Experts of a small language model: 5619 steps.
Below are experts of layer 6 (counted from 0) of a mixture-of-experts language model. Rows are named up (a neuron's input weights, with its number), down (a neuron's output weights, with its number) and show model dimensions 320-383. Each number is 50 + 10 x the weight over its row's rms, rounded and kept within 0 to 99.
Before each expert's rows: "comes before" lists some tokens at least twice as common just after its tokens as in all text. This comes from a sample of Wikipedia text that the model never trained on. Tokens count by the router's weight.

# expert 7
comes before: "\n", "\n\n", "| ", "|", "-", "The"
up0:34 59 48 43 43 59 39 45 50 47 36 39 56 51 50 46 54 47 58 53 70 46 58 42 41 39 60 61 71 87 41 38 38 46 36 52 47 44 52 62 45 67 46 62 41 52 49 55 75 51 50 57 59 67 40 56 41 48 28 44 55 52 52 47
down0:69 55 58 38 44 55 59 52 36 70 52 49 53 55 68 51 56 52 41 51 43 50 73 45 48 54 48 69 51 46 80 42 60 57 54 38 53 44 41 49 45 27 70 60 66 56 43 39 35 45 72 56 61 28 67 46 68 50 29 47 62 51 37 59
up1:49 72 57 45 62 49 36 67 63 45 50 43 51 42 57 56 31 39 60 50 31 30 32 52 74 61 56 50 42 52 45 59 53 53 55 25 42 50 34 55 51 45 57 43 62 56 61 41 51 54 71 43 54 47 54 68 45 62 58 56 38 51 60 43
down1:47 64 61 33 60 39 60 51 37 37 39 49 58 40 49 67 43 47 61 59 48 45 57 48 53 67 58 54 64 59 17 55 61 47 48 47 33 46 55 49 44 41 54 35 52 42 53 44 52 45 52 37 53 41 48 51 36 54 53 69 46 51 51 40
up2:67 61 47 53 53 47 48 56 41 52 45 46 57 57 43 57 37 55 68 50 50 61 48 43 57 43 66 59 43 45 38 52 67 39 53 46 52 46 40 42 46 40 53 30 57 40 46 48 40 39 48 50 64 50 51 46 47 39 65 32 59 54 52 61
down2:63 48 58 43 49 47 68 49 41 63 47 35 25 56 76 67 70 62 26 55 58 40 48 49 51 46 47 55 42 53 59 37 31 42 59 55 51 59 58 48 36 60 44 47 39 55 47 65 40 48 30 49 54 59 52 43 61 40 40 43 48 37 67 33
up3:42 48 49 52 33 56 39 43 60 52 66 60 38 55 39 58 67 37 52 57 66 34 51 38 53 27 49 42 77 62 49 49 56 66 59 30 44 38 38 57 43 56 69 41 48 43 45 47 38 40 43 46 59 63 51 53 52 44 61 63 51 42 65 53
down3:41 56 60 71 43 49 39 49 59 49 48 50 46 63 33 43 46 69 37 19 64 53 47 42 51 58 43 66 65 48 55 46 35 60 36 68 73 47 46 38 42 70 52 49 55 50 52 61 58 50 38 32 58 53 61 40 43 60 47 52 61 50 54 55
up4:67 40 60 37 55 38 51 43 47 65 69 51 51 54 43 45 46 54 49 40 40 42 58 37 40 52 43 45 44 46 40 31 78 47 75 54 55 52 43 41 46 50 40 55 58 47 49 57 45 56 62 38 40 41 53 64 47 40 39 29 51 46 56 35
down4:58 42 52 36 45 41 56 39 45 62 34 57 44 40 51 51 55 54 59 49 40 62 64 48 44 40 66 60 48 53 33 46 49 41 60 47 58 64 49 51 47 45 47 36 37 49 68 51 46 27 53 58 71 46 79 55 55 50 45 50 50 40 51 44
up5:54 49 36 41 34 69 34 66 56 52 59 56 75 56 65 44 40 60 38 49 56 55 60 57 44 46 41 44 52 42 60 40 65 48 52 40 45 60 44 29 59 41 51 38 43 28 54 56 53 48 42 59 47 50 55 54 36 54 60 44 45 53 55 60
down5:49 42 61 42 63 56 60 54 49 53 32 53 39 51 52 51 50 34 46 43 49 52 48 44 42 27 53 44 53 44 59 57 72 61 61 49 43 52 43 56 61 30 32 50 54 63 40 29 34 36 78 55 58 43 73 55 42 40 54 56 57 30 44 69
up6:40 46 57 43 42 58 40 52 41 34 52 59 40 45 39 41 45 55 53 46 49 47 45 43 43 59 47 64 72 38 66 42 48 42 38 54 44 53 45 53 54 60 36 29 45 54 58 43 41 51 51 31 50 65 44 52 45 62 42 42 68 40 63 44
down6:52 70 60 61 51 45 46 49 57 65 35 58 46 65 46 35 45 44 48 46 62 57 56 50 53 43 61 65 31 55 56 39 68 65 46 74 38 67 55 44 31 48 28 63 36 52 51 65 55 51 48 42 53 54 49 76 52 53 58 52 49 45 45 49
up7:61 56 45 55 53 69 52 64 54 62 64 32 61 38 61 58 51 38 62 59 47 73 30 42 71 51 54 51 59 47 45 53 57 49 66 67 44 44 48 52 58 40 41 49 45 48 43 37 51 58 63 34 31 59 48 46 54 35 56 53 53 49 56 46
down7:47 47 46 31 41 65 61 56 42 55 34 55 53 54 47 45 72 56 45 30 44 77 60 46 63 42 41 48 44 59 47 49 61 54 52 56 68 55 35 57 65 55 66 53 56 54 60 53 58 48 70 37 46 46 60 41 47 54 46 59 70 59 34 45
up8:50 47 41 52 41 49 51 58 53 60 73 46 50 20 29 40 57 38 55 48 41 48 68 50 44 41 48 48 36 33 59 44 42 61 65 50 59 62 34 40 62 45 42 47 67 43 76 64 61 39 55 40 63 50 69 74 42 49 47 49 37 38 50 41
down8:42 57 62 58 45 68 42 43 59 44 64 41 39 38 56 58 56 46 56 37 60 35 56 53 66 45 35 50 57 51 57 33 24 57 51 40 55 48 35 52 57 56 38 49 53 59 37 44 58 35 62 41 41 58 50 44 50 41 36 48 63 57 69 59
up9:62 62 40 38 51 46 41 68 46 61 66 53 48 40 39 42 47 39 50 50 50 46 64 36 53 34 50 71 35 42 43 40 60 67 44 35 36 52 55 56 53 44 47 56 40 47 54 50 52 34 48 53 54 53 59 61 31 41 46 24 60 53 70 47
down9:49 55 40 45 34 46 36 54 46 49 56 41 63 66 43 48 53 38 44 51 62 50 66 52 66 47 66 35 46 64 48 43 61 53 54 46 57 54 55 57 64 43 42 51 41 54 58 53 41 41 50 55 53 50 74 73 66 26 62 33 34 50 67 58
up10:44 53 43 55 52 46 46 49 42 57 59 43 47 59 41 42 29 48 44 68 46 48 42 58 37 36 63 50 59 52 36 63 40 72 52 54 57 51 42 65 49 53 67 60 48 40 59 44 26 48 64 50 44 39 55 39 41 39 55 60 61 30 36 53
down10:38 68 52 45 58 55 45 37 48 51 40 53 43 45 62 66 63 57 67 43 74 44 52 54 51 47 48 42 62 40 71 37 40 49 52 48 24 48 59 50 55 63 45 49 70 44 38 55 49 47 42 47 40 36 46 58 49 51 67 54 46 41 64 50
up11:53 60 52 43 45 60 16 45 50 40 46 38 47 54 64 36 59 59 60 49 56 43 50 48 50 46 41 50 49 58 50 74 60 44 35 63 52 49 72 44 55 49 43 45 60 54 51 65 66 46 49 53 54 34 60 55 57 48 50 44 60 46 65 55
down11:50 56 33 50 46 53 45 61 39 44 63 47 50 48 40 54 59 51 54 64 42 57 47 35 48 62 47 63 44 66 58 65 29 59 48 58 50 50 68 53 54 53 36 53 36 68 50 44 78 53 59 43 60 55 48 62 40 44 52 50 56 39 43 57
up12:56 57 60 52 57 51 54 38 55 50 49 44 49 38 59 40 44 50 62 59 59 72 63 39 53 64 68 47 30 59 66 59 62 71 57 74 60 49 45 60 45 48 52 40 64 51 51 39 38 50 44 62 51 46 33 48 58 36 67 25 42 44 38 50
down12:49 37 48 45 51 69 42 44 57 30 66 53 41 41 55 58 56 54 56 57 66 63 26 60 43 71 42 60 43 48 33 58 41 52 41 48 34 52 48 52 59 56 45 53 55 47 50 37 65 53 54 63 40 50 61 48 54 48 36 47 30 51 59 52
up13:45 40 55 33 46 52 55 62 60 41 59 45 40 36 38 67 70 59 66 41 51 62 51 37 60 48 63 60 40 49 54 51 46 64 56 55 56 50 39 57 53 56 41 53 43 53 40 51 47 55 38 47 47 52 41 52 35 38 47 49 58 65 47 42
down13:34 66 47 33 56 46 56 59 58 55 53 52 36 35 55 67 45 37 49 71 30 40 57 40 63 52 41 69 52 33 32 57 45 44 60 28 29 45 48 38 54 50 46 59 56 44 44 54 47 48 44 47 61 41 45 48 50 42 55 43 54 52 61 49
up14:44 48 54 72 59 64 46 59 49 47 53 40 55 42 48 43 43 60 51 43 59 35 43 63 43 62 35 37 38 43 36 53 61 43 41 41 64 55 36 67 61 40 60 41 36 48 44 47 56 60 41 60 59 72 40 55 38 39 56 39 51 44 46 50
down14:20 60 46 49 44 33 68 39 48 37 44 54 49 43 45 62 63 60 41 60 62 46 35 40 48 66 53 60 43 42 42 48 40 46 67 42 59 47 56 40 36 75 50 44 53 41 61 61 59 45 53 65 52 50 45 53 51 45 55 65 49 50 61 66
up15:56 44 47 51 44 41 51 48 47 63 66 51 58 55 44 59 48 46 64 52 30 43 46 54 51 55 44 45 61 68 40 44 48 52 53 50 54 63 69 56 20 39 43 59 46 54 59 59 55 31 52 47 50 60 58 39 58 58 45 68 44 32 56 60
down15:59 39 61 49 58 46 59 56 70 49 34 50 63 51 40 60 52 58 45 45 50 54 55 45 44 63 35 60 41 52 68 63 67 64 59 41 34 63 49 60 37 46 45 40 79 59 61 53 35 29 53 32 46 58 55 40 61 55 60 45 42 61 75 33
up16:58 36 47 56 52 53 47 52 59 50 58 32 63 64 52 44 42 49 65 41 42 55 49 49 48 55 44 36 64 63 37 44 36 55 46 48 45 45 56 50 58 47 26 47 50 62 36 66 48 51 51 55 49 49 48 45 47 48 49 68 56 45 41 45
down16:55 38 43 48 39 50 36 56 55 46 55 37 73 62 39 50 43 53 55 52 52 54 56 59 47 39 50 53 36 35 53 56 53 34 71 47 66 61 40 45 33 43 44 51 44 30 41 35 60 57 45 46 51 35 26 55 48 53 52 46 58 62 46 43
up17:60 47 61 49 43 65 49 47 31 60 39 61 42 63 50 48 64 45 48 60 77 39 64 63 54 45 53 56 55 48 47 50 61 46 64 53 27 22 38 56 50 46 36 66 29 42 63 61 39 53 46 34 36 42 53 32 59 49 28 49 43 37 54 67
down17:54 51 34 56 59 64 51 58 65 58 54 62 61 52 61 48 53 60 37 51 48 66 54 48 62 39 50 54 72 32 59 47 57 56 64 53 52 62 52 44 59 41 51 40 50 54 38 37 63 43 55 73 56 49 53 54 79 45 56 45 51 39 51 53
up18:45 56 48 50 73 43 64 43 58 59 59 49 55 63 39 50 32 50 52 69 52 49 46 59 44 30 56 49 57 58 49 48 63 49 38 48 44 42 36 48 62 36 45 62 84 36 48 56 59 66 48 54 47 43 41 56 38 42 39 67 56 55 64 55
down18:50 49 49 37 50 34 59 44 46 57 53 51 49 36 44 46 39 46 43 62 37 40 57 57 44 46 58 54 43 41 65 78 60 43 41 37 48 58 48 60 47 64 63 43 59 56 59 59 37 55 49 74 30 66 45 51 56 54 48 61 49 45 50 54
up19:48 33 70 48 56 30 34 51 58 51 55 65 53 60 62 51 51 42 63 46 60 51 40 58 34 50 56 36 41 58 40 44 53 49 45 40 33 54 58 44 42 52 37 59 62 52 52 44 40 55 42 52 61 60 52 51 45 52 59 55 51 50 27 42
down19:69 56 38 57 50 39 62 45 40 50 46 57 41 39 42 45 38 68 46 51 33 37 50 47 62 59 38 50 58 50 50 46 60 48 51 50 51 37 47 45 49 49 58 44 32 55 40 48 72 56 60 36 30 54 46 41 68 43 57 55 59 52 62 54
up20:61 67 58 50 46 44 51 55 51 55 36 40 44 55 45 59 41 57 48 42 58 49 33 47 56 57 54 59 45 56 60 48 61 58 61 63 60 53 41 64 53 43 47 52 46 54 53 55 58 56 61 46 58 33 58 50 61 54 51 60 48 49 43 52
down20:31 60 49 66 43 58 56 51 49 46 44 36 47 58 50 52 48 49 41 57 55 42 56 49 62 63 68 45 36 57 62 57 64 56 32 26 45 65 50 59 54 40 58 52 49 50 69 47 55 52 40 57 30 55 33 46 43 53 46 54 41 49 46 71
up21:47 44 59 30 52 34 60 66 50 66 56 41 50 54 50 45 42 60 55 50 70 53 43 45 58 65 47 60 43 67 63 48 46 75 44 57 40 56 43 55 49 38 57 53 55 61 66 54 52 39 46 44 44 50 55 35 37 56 41 25 37 46 38 65
down21:37 58 59 53 42 37 53 70 45 45 44 47 53 47 45 51 50 28 69 64 75 53 55 53 66 53 52 41 52 66 40 55 61 53 48 51 52 62 37 59 43 57 67 32 39 49 50 62 46 57 52 45 58 56 42 41 40 30 54 40 58 63 53 42
up22:66 47 47 44 59 51 60 51 33 46 74 39 62 47 45 49 62 43 71 47 41 63 52 47 47 54 59 61 34 62 60 35 51 43 66 57 38 59 51 67 37 50 58 39 44 40 56 41 60 52 38 49 43 53 51 46 48 35 53 34 39 51 48 48
down22:71 42 45 52 59 34 55 49 56 44 52 40 49 54 59 31 50 45 59 49 69 36 50 54 47 57 59 47 46 59 45 58 44 55 60 66 47 58 36 53 51 41 51 42 73 59 77 64 43 46 31 61 40 50 43 34 69 50 62 41 42 53 60 69
up23:54 58 53 37 43 48 39 49 50 47 68 70 58 54 44 67 52 57 56 52 42 53 47 44 44 63 56 45 42 66 45 44 52 36 40 59 55 44 51 36 63 43 47 50 51 48 42 47 19 46 48 50 38 56 55 37 52 65 51 47 62 46 53 32
down23:57 41 63 39 39 56 48 55 50 39 63 51 49 61 41 48 34 53 43 54 58 48 54 49 50 46 53 40 52 43 47 49 71 45 38 41 63 54 51 57 43 58 53 57 48 42 56 50 37 56 59 44 51 60 66 44 31 65 46 62 35 65 53 41
up24:52 60 44 36 46 39 52 57 44 62 56 50 27 44 49 58 45 47 37 37 48 38 42 39 53 62 37 70 60 45 50 42 54 52 39 55 37 62 48 52 23 42 40 69 65 55 41 60 60 41 36 56 45 49 36 54 29 41 58 40 51 53 57 52
down24:41 52 61 51 30 43 47 41 49 64 34 53 57 54 61 43 58 60 46 64 57 24 45 38 54 47 62 78 58 68 45 56 61 55 45 46 72 40 46 51 42 58 69 58 51 53 33 56 55 49 51 36 42 44 56 56 65 62 69 42 54 55 56 48
up25:49 60 38 45 48 47 40 69 47 74 48 46 42 48 62 65 36 61 46 49 59 70 61 37 50 57 54 43 70 42 45 53 39 47 54 46 58 47 39 59 44 54 56 50 54 49 49 41 42 46 52 56 40 39 58 65 45 40 43 41 49 65 31 43
down25:57 42 51 56 48 56 47 53 39 40 51 51 37 36 55 55 48 47 35 49 25 52 55 32 46 64 71 60 46 56 63 60 66 53 41 63 56 47 50 56 52 47 55 60 40 28 60 52 55 31 67 56 51 34 32 61 44 53 52 62 36 39 42 38
up26:61 61 49 35 41 65 56 44 46 52 51 47 45 61 36 73 39 46 50 39 63 56 46 46 60 47 45 65 60 54 74 59 58 60 55 39 33 50 61 42 56 22 45 53 48 51 47 55 42 33 47 79 55 42 44 48 45 39 40 52 42 46 38 58
down26:42 44 53 55 40 27 41 34 69 45 44 44 44 60 45 60 66 50 59 47 53 65 68 49 45 50 55 61 68 59 44 53 36 69 56 45 38 46 41 74 61 64 39 46 68 51 49 59 63 56 41 62 41 59 44 57 49 51 30 43 45 28 60 47
up27:39 73 49 42 57 44 75 38 61 59 41 49 56 44 45 47 50 55 43 53 59 54 38 65 50 56 58 59 59 47 43 47 53 64 48 46 49 37 76 40 34 47 43 57 55 73 63 66 62 45 44 48 47 61 58 59 48 61 67 43 48 38 54 74
down27:54 48 49 41 40 33 45 56 58 65 56 45 55 46 41 43 45 26 39 59 40 42 43 53 67 43 37 54 57 48 41 65 46 41 60 52 44 27 18 35 77 57 45 49 38 54 34 43 51 47 55 37 48 41 55 41 54 46 54 59 41 44 42 39
up28:63 42 38 65 60 44 57 49 64 48 48 57 48 65 44 62 48 65 51 69 52 53 70 29 52 55 61 52 54 59 49 57 57 56 38 45 42 37 54 61 63 45 51 61 49 57 53 37 67 26 60 54 31 54 56 56 51 62 45 49 68 48 54 47
down28:43 58 36 57 50 68 42 76 43 44 50 57 49 54 54 49 42 62 57 49 66 58 55 32 48 50 72 63 58 38 50 56 63 35 38 41 34 48 46 55 61 38 53 63 59 53 58 51 58 40 63 55 62 62 51 54 42 42 44 42 34 56 51 37
up29:66 60 44 59 49 68 41 35 43 52 49 61 30 41 59 31 53 46 59 40 55 65 55 48 35 62 42 56 30 52 51 53 52 37 60 56 51 39 53 59 41 48 44 61 40 37 56 27 33 49 52 44 47 51 54 41 54 35 55 55 52 45 59 48
down29:55 35 54 37 48 52 47 54 47 57 51 52 44 56 52 53 51 36 60 53 42 62 50 60 40 53 43 60 52 41 54 48 33 61 57 52 44 55 61 51 65 64 58 52 72 61 47 76 46 25 48 55 37 55 48 54 55 47 61 45 41 52 49 39
up30:54 51 43 54 37 43 36 36 40 56 61 53 60 41 43 62 45 36 50 50 55 57 45 67 46 48 41 46 50 52 51 54 44 71 35 54 56 56 39 42 48 46 51 55 67 51 45 38 45 49 28 51 54 48 59 45 71 38 46 40 49 46 45 67
down30:51 45 46 46 63 47 59 60 54 50 50 42 48 56 58 70 58 48 44 56 44 52 59 68 47 45 44 64 59 32 54 50 47 69 39 55 46 44 64 58 48 61 44 72 48 67 50 49 52 53 60 46 46 53 45 37 64 34 56 38 58 41 50 69
up31:39 51 62 47 69 45 53 39 47 35 49 49 54 60 61 43 46 50 44 28 50 52 49 56 52 54 54 43 45 62 44 51 62 37 58 48 56 51 71 44 53 51 36 44 52 50 32 42 42 48 47 73 49 62 70 56 38 46 65 45 60 43 37 55
down31:47 52 36 34 40 44 43 51 65 47 42 38 35 53 63 54 44 55 60 51 39 59 46 38 39 40 47 60 51 42 53 58 50 52 40 66 56 43 36 43 53 40 49 48 69 46 46 61 67 33 45 42 48 52 61 38 47 52 45 53 50 53 42 65
up32:45 39 40 38 44 64 50 56 42 67 56 34 58 43 43 78 54 53 39 37 62 45 46 56 55 52 51 60 46 62 32 49 43 67 40 45 42 35 51 58 34 60 48 48 39 30 51 53 53 46 34 47 39 47 52 31 56 52 60 46 60 31 59 61
down32:31 50 62 51 50 55 41 54 52 67 48 36 56 46 40 50 40 56 39 49 66 56 57 57 48 35 38 42 25 66 39 39 53 47 50 58 33 48 60 51 61 67 30 60 49 72 53 61 55 61 62 61 70 51 52 17 40 54 56 63 48 36 52 35
up33:39 48 38 63 49 47 47 57 53 55 48 49 41 43 55 46 58 63 32 34 54 30 46 36 39 54 62 44 57 56 73 50 48 51 74 53 48 49 54 62 71 59 44 74 49 62 53 59 40 50 42 42 54 43 31 55 51 55 41 50 57 43 56 58
down33:80 38 50 43 40 51 42 53 46 53 47 45 35 52 52 59 51 31 55 57 49 59 66 66 53 60 54 46 58 68 39 58 53 57 36 57 58 60 57 72 41 44 56 50 59 48 38 48 52 67 47 57 61 69 49 51 55 55 55 57 42 58 51 58
up34:66 78 49 45 49 48 46 41 53 60 57 50 67 43 45 48 42 59 56 53 47 60 59 42 61 41 44 56 48 64 38 63 46 50 47 36 59 40 29 32 49 40 52 53 55 46 39 49 45 48 53 44 49 48 70 59 31 51 61 48 61 60 51 52
down34:60 57 46 37 62 48 50 50 44 49 69 56 44 49 46 52 53 44 36 54 51 42 57 57 41 36 49 47 52 44 61 48 47 60 55 50 45 32 50 50 67 41 53 55 42 47 64 66 46 40 29 53 48 45 42 57 49 53 43 41 57 46 47 58
up35:58 51 30 43 64 44 51 45 40 49 55 62 49 54 55 69 58 54 47 32 55 48 65 63 58 50 47 44 49 64 62 41 44 30 31 52 37 54 57 52 61 48 52 56 57 53 60 62 52 43 42 52 32 55 52 42 59 50 58 50 39 48 55 39
down35:47 58 55 57 44 34 46 46 51 60 54 30 43 64 46 28 43 41 54 36 34 59 46 56 59 36 55 63 52 51 34 65 45 35 41 38 55 50 57 66 66 47 54 50 60 56 38 73 37 42 42 42 40 45 53 53 54 60 74 59 56 55 40 35
up36:50 39 44 61 53 46 50 56 44 54 63 71 46 55 56 57 46 54 40 52 50 50 52 45 61 56 45 55 55 56 52 49 66 58 48 54 47 41 41 50 43 58 60 45 69 53 34 50 58 62 63 42 58 49 37 65 40 44 32 48 48 45 46 66
down36:65 51 63 51 40 37 57 34 43 48 61 55 49 51 46 59 36 37 41 47 51 44 73 53 43 50 47 43 40 51 47 41 38 43 50 64 54 56 54 49 56 43 54 44 38 44 60 48 63 38 51 76 57 44 37 54 42 61 46 73 38 43 22 46
up37:33 37 40 66 39 53 41 54 46 57 48 32 51 58 54 52 33 44 42 66 41 60 56 57 40 50 45 61 47 53 39 52 33 55 59 57 43 44 43 34 58 73 51 49 61 49 45 50 63 36 71 50 54 43 52 61 26 50 62 68 44 48 60 56
down37:61 53 45 64 42 49 65 63 60 65 57 65 40 57 37 43 62 48 41 40 50 61 56 46 61 57 53 58 51 46 54 52 61 54 48 52 48 40 47 48 54 64 47 59 54 61 57 53 50 61 34 43 58 52 36 60 47 44 64 48 49 73 57 48
up38:50 55 41 43 40 64 46 55 36 60 56 64 51 39 37 49 51 49 58 34 45 33 41 31 23 30 64 46 61 43 52 50 55 43 62 48 47 50 53 54 64 64 46 51 36 38 44 63 53 63 53 61 58 45 48 53 51 56 54 63 41 41 58 52
down38:29 51 40 46 49 71 43 45 40 44 49 43 52 39 40 48 40 67 32 41 65 38 66 50 53 47 35 61 24 48 51 50 64 55 44 63 47 50 50 51 60 41 59 60 50 31 40 58 49 39 50 60 45 57 55 61 54 38 36 54 50 46 63 44
up39:64 48 43 61 24 55 44 59 40 61 65 48 43 47 41 61 48 59 32 53 44 50 55 50 50 46 60 39 35 47 58 55 83 49 48 46 44 27 54 29 51 45 40 51 49 68 63 61 37 43 58 50 35 52 38 44 55 55 47 60 59 49 60 32
down39:45 58 47 50 39 34 71 50 59 67 45 53 55 38 48 51 55 44 54 36 33 33 51 46 53 51 42 52 77 56 49 42 56 56 31 63 52 59 54 29 47 59 59 47 56 62 55 34 47 42 50 53 44 66 41 52 42 49 38 50 42 48 59 65
up40:49 34 39 52 43 52 58 50 57 50 56 31 46 49 57 46 32 54 40 52 33 51 49 39 42 64 46 62 48 40 45 59 60 32 42 59 50 57 67 75 41 51 58 33 68 24 51 36 52 55 50 63 53 57 42 53 57 26 49 52 50 38 49 72
down40:46 52 74 52 52 44 39 35 54 43 54 57 50 57 71 60 47 34 56 42 60 50 47 33 45 36 74 52 35 57 57 28 42 40 37 42 67 43 37 64 43 36 64 58 54 63 63 31 34 60 49 32 42 58 50 46 75 34 61 52 60 62 47 51
up41:49 72 52 57 46 67 42 47 55 50 56 61 46 54 51 60 68 53 55 37 41 42 50 49 45 36 42 55 65 48 64 52 35 58 65 48 53 74 59 48 54 37 44 37 45 39 77 57 39 41 45 59 49 59 59 54 55 53 47 56 34 64 65 40
down41:49 61 41 61 39 59 45 64 53 46 58 53 55 54 46 57 36 50 56 51 49 57 42 42 44 50 34 55 45 24 59 51 48 59 66 61 59 46 58 50 43 58 37 59 52 59 51 55 47 53 53 46 56 69 44 50 52 45 52 68 40 45 50 45
up42:60 68 43 36 60 60 39 38 48 54 51 44 37 59 58 49 55 56 44 38 52 73 51 46 52 51 70 46 37 62 55 38 30 44 38 55 62 57 48 43 66 58 59 44 58 33 41 49 40 45 51 26 44 31 45 63 50 44 47 49 60 39 52 44
down42:48 64 25 48 53 50 46 37 48 60 45 58 53 57 60 42 56 49 51 33 34 61 39 53 50 50 62 55 62 66 34 54 41 62 68 50 64 42 37 57 50 50 58 43 47 62 58 64 50 44 68 41 51 58 43 42 65 45 42 33 51 37 44 84
up43:37 59 42 52 45 54 60 57 60 59 46 54 47 45 50 33 48 38 47 57 52 52 57 41 59 49 48 50 43 43 47 33 60 53 51 61 55 59 70 40 58 31 60 43 66 37 38 77 45 54 52 48 56 60 53 38 61 44 42 48 52 46 55 58
down43:50 50 49 48 65 73 36 58 59 40 44 58 46 49 37 46 46 57 53 68 29 40 59 54 56 63 46 57 49 50 52 58 33 60 45 61 41 59 48 62 49 41 49 55 54 69 40 52 56 55 61 38 71 48 42 47 58 45 64 41 57 52 53 46
up44:61 66 37 49 44 56 59 49 45 58 47 42 49 61 43 55 56 64 57 48 43 60 51 60 45 53 36 53 52 53 46 47 64 56 56 54 30 56 66 59 62 43 79 42 64 38 50 42 57 35 28 45 62 52 51 30 52 40 41 59 42 48 33 49
down44:49 39 59 56 35 28 53 63 47 60 44 49 42 35 34 63 52 55 69 53 47 55 62 44 50 54 48 40 49 48 57 47 27 45 55 32 31 42 56 39 49 46 75 55 47 54 56 67 51 55 43 58 49 55 56 57 54 41 49 36 43 48 58 40
up45:37 71 49 31 51 49 43 42 61 42 63 61 47 37 39 32 69 44 44 36 51 53 36 40 47 68 48 41 46 62 33 51 49 50 41 49 61 44 64 56 23 50 53 38 46 42 42 61 45 49 61 63 58 44 56 55 52 40 57 56 36 52 57 60
down45:67 40 42 58 42 60 51 42 57 35 44 47 49 16 53 52 52 58 49 53 64 46 48 48 41 53 34 42 69 43 51 46 52 52 51 45 56 56 47 40 67 44 50 52 58 62 60 49 59 52 41 44 47 33 54 53 41 30 50 53 49 57 39 68
up46:43 61 43 64 39 71 49 67 57 45 66 36 59 58 58 56 44 54 63 45 59 40 37 69 60 49 61 51 40 50 57 54 41 39 56 46 54 48 52 42 56 43 50 64 40 45 59 35 32 42 77 51 33 44 45 57 54 45 60 61 38 40 74 55
down46:39 38 35 50 63 39 35 39 58 61 61 24 52 54 56 62 44 46 62 35 73 37 45 46 38 60 58 40 44 70 49 58 51 54 59 59 44 60 47 55 45 66 40 57 42 52 68 49 49 45 44 62 51 63 46 46 55 50 43 63 45 60 56 53
up47:60 59 55 41 53 51 47 45 60 70 50 45 46 48 36 59 41 36 70 46 54 52 45 54 44 33 50 50 58 60 57 61 55 61 43 52 47 65 69 61 42 43 42 54 62 62 53 53 75 40 53 52 51 57 41 52 50 36 48 46 56 53 54 48
down47:69 31 49 34 53 56 59 51 54 49 51 59 51 34 60 60 57 53 53 48 66 54 69 36 38 53 41 37 57 48 51 49 62 31 43 61 44 43 37 49 61 46 53 45 36 51 52 58 40 46 55 53 47 59 46 50 36 38 48 58 38 47 39 48
up48:46 62 44 50 48 43 36 37 46 39 35 17 41 50 66 62 57 52 66 54 50 48 71 35 39 62 64 57 58 23 45 48 44 53 54 41 43 49 67 51 44 65 48 38 44 44 31 46 60 52 51 55 59 46 38 47 58 44 58 33 64 45 54 60
down48:54 57 44 45 62 59 27 37 48 50 55 47 48 54 37 53 50 43 60 55 49 52 44 67 53 35 61 36 46 54 45 54 56 58 45 31 60 46 51 45 54 46 33 57 47 45 57 54 58 73 36 53 46 52 52 44 46 50 50 39 57 50 52 58
up49:50 59 30 58 53 67 57 41 60 60 52 52 69 35 48 53 48 32 43 49 54 54 46 54 61 59 59 39 43 52 58 51 59 57 48 45 68 38 51 49 27 53 55 55 49 35 56 44 52 43 52 50 56 50 47 48 44 49 56 52 44 37 48 66
down49:39 52 33 49 56 48 54 46 58 63 45 41 41 37 45 40 43 28 60 72 53 48 46 48 34 53 26 50 57 64 43 49 45 58 58 58 59 53 63 73 66 62 51 54 42 50 50 54 37 59 45 58 55 51 49 39 46 55 43 56 32 54 56 50
up50:48 51 58 51 45 49 63 58 65 68 52 50 64 56 51 51 51 47 47 46 52 51 27 54 56 54 43 78 34 54 51 50 46 72 48 54 52 50 64 31 63 56 30 11 55 51 43 56 62 54 59 40 42 33 48 38 61 52 62 34 61 58 62 56
down50:40 53 41 56 47 43 30 61 37 49 66 51 57 44 47 43 73 50 68 52 54 33 58 55 49 45 53 53 52 52 43 61 36 48 44 43 50 57 54 56 50 46 40 61 50 34 49 65 34 50 51 48 41 47 49 72 40 59 70 37 69 46 46 50
up51:60 58 52 51 34 55 43 39 50 46 57 58 59 34 55 49 56 44 46 48 52 55 38 48 60 55 53 66 52 63 51 37 50 47 38 37 67 58 36 52 51 37 52 33 38 59 59 48 41 31 47 56 44 65 50 56 59 52 46 46 51 37 67 53
down51:60 60 50 44 40 44 42 60 52 44 42 47 40 29 30 49 35 47 68 45 45 52 46 49 46 47 50 63 41 46 61 60 55 43 47 52 53 59 58 31 65 49 40 62 38 60 51 42 57 55 52 56 52 53 49 44 61 48 51 40 62 47 43 56
up52:50 45 41 63 48 46 43 32 64 61 60 47 39 36 66 64 55 33 42 48 42 45 54 38 51 40 65 46 49 39 43 42 77 59 59 45 48 44 35 54 49 70 46 60 56 28 63 64 31 47 46 45 52 59 42 47 51 42 61 61 55 31 57 73
down52:35 51 40 33 51 59 48 49 59 39 46 41 58 25 62 44 63 60 55 47 58 36 48 44 43 47 63 41 58 48 30 54 49 47 48 60 58 60 38 62 50 52 50 61 59 64 57 54 68 45 60 42 45 45 60 42 56 66 43 28 58 49 61 69
up53:46 43 41 38 61 45 50 68 36 49 46 55 43 61 39 43 41 44 49 38 55 51 55 55 51 36 36 61 62 38 43 48 28 54 48 42 69 51 46 64 49 41 39 70 69 61 66 22 59 48 57 40 49 63 55 70 67 53 41 48 45 59 59 71
down53:40 46 56 40 59 33 55 55 39 51 46 36 57 49 40 40 39 39 49 44 50 44 47 57 51 32 38 75 54 73 40 53 50 30 61 48 50 56 61 53 52 61 33 51 67 56 61 37 35 49 63 55 42 36 45 51 50 54 29 47 52 49 36 50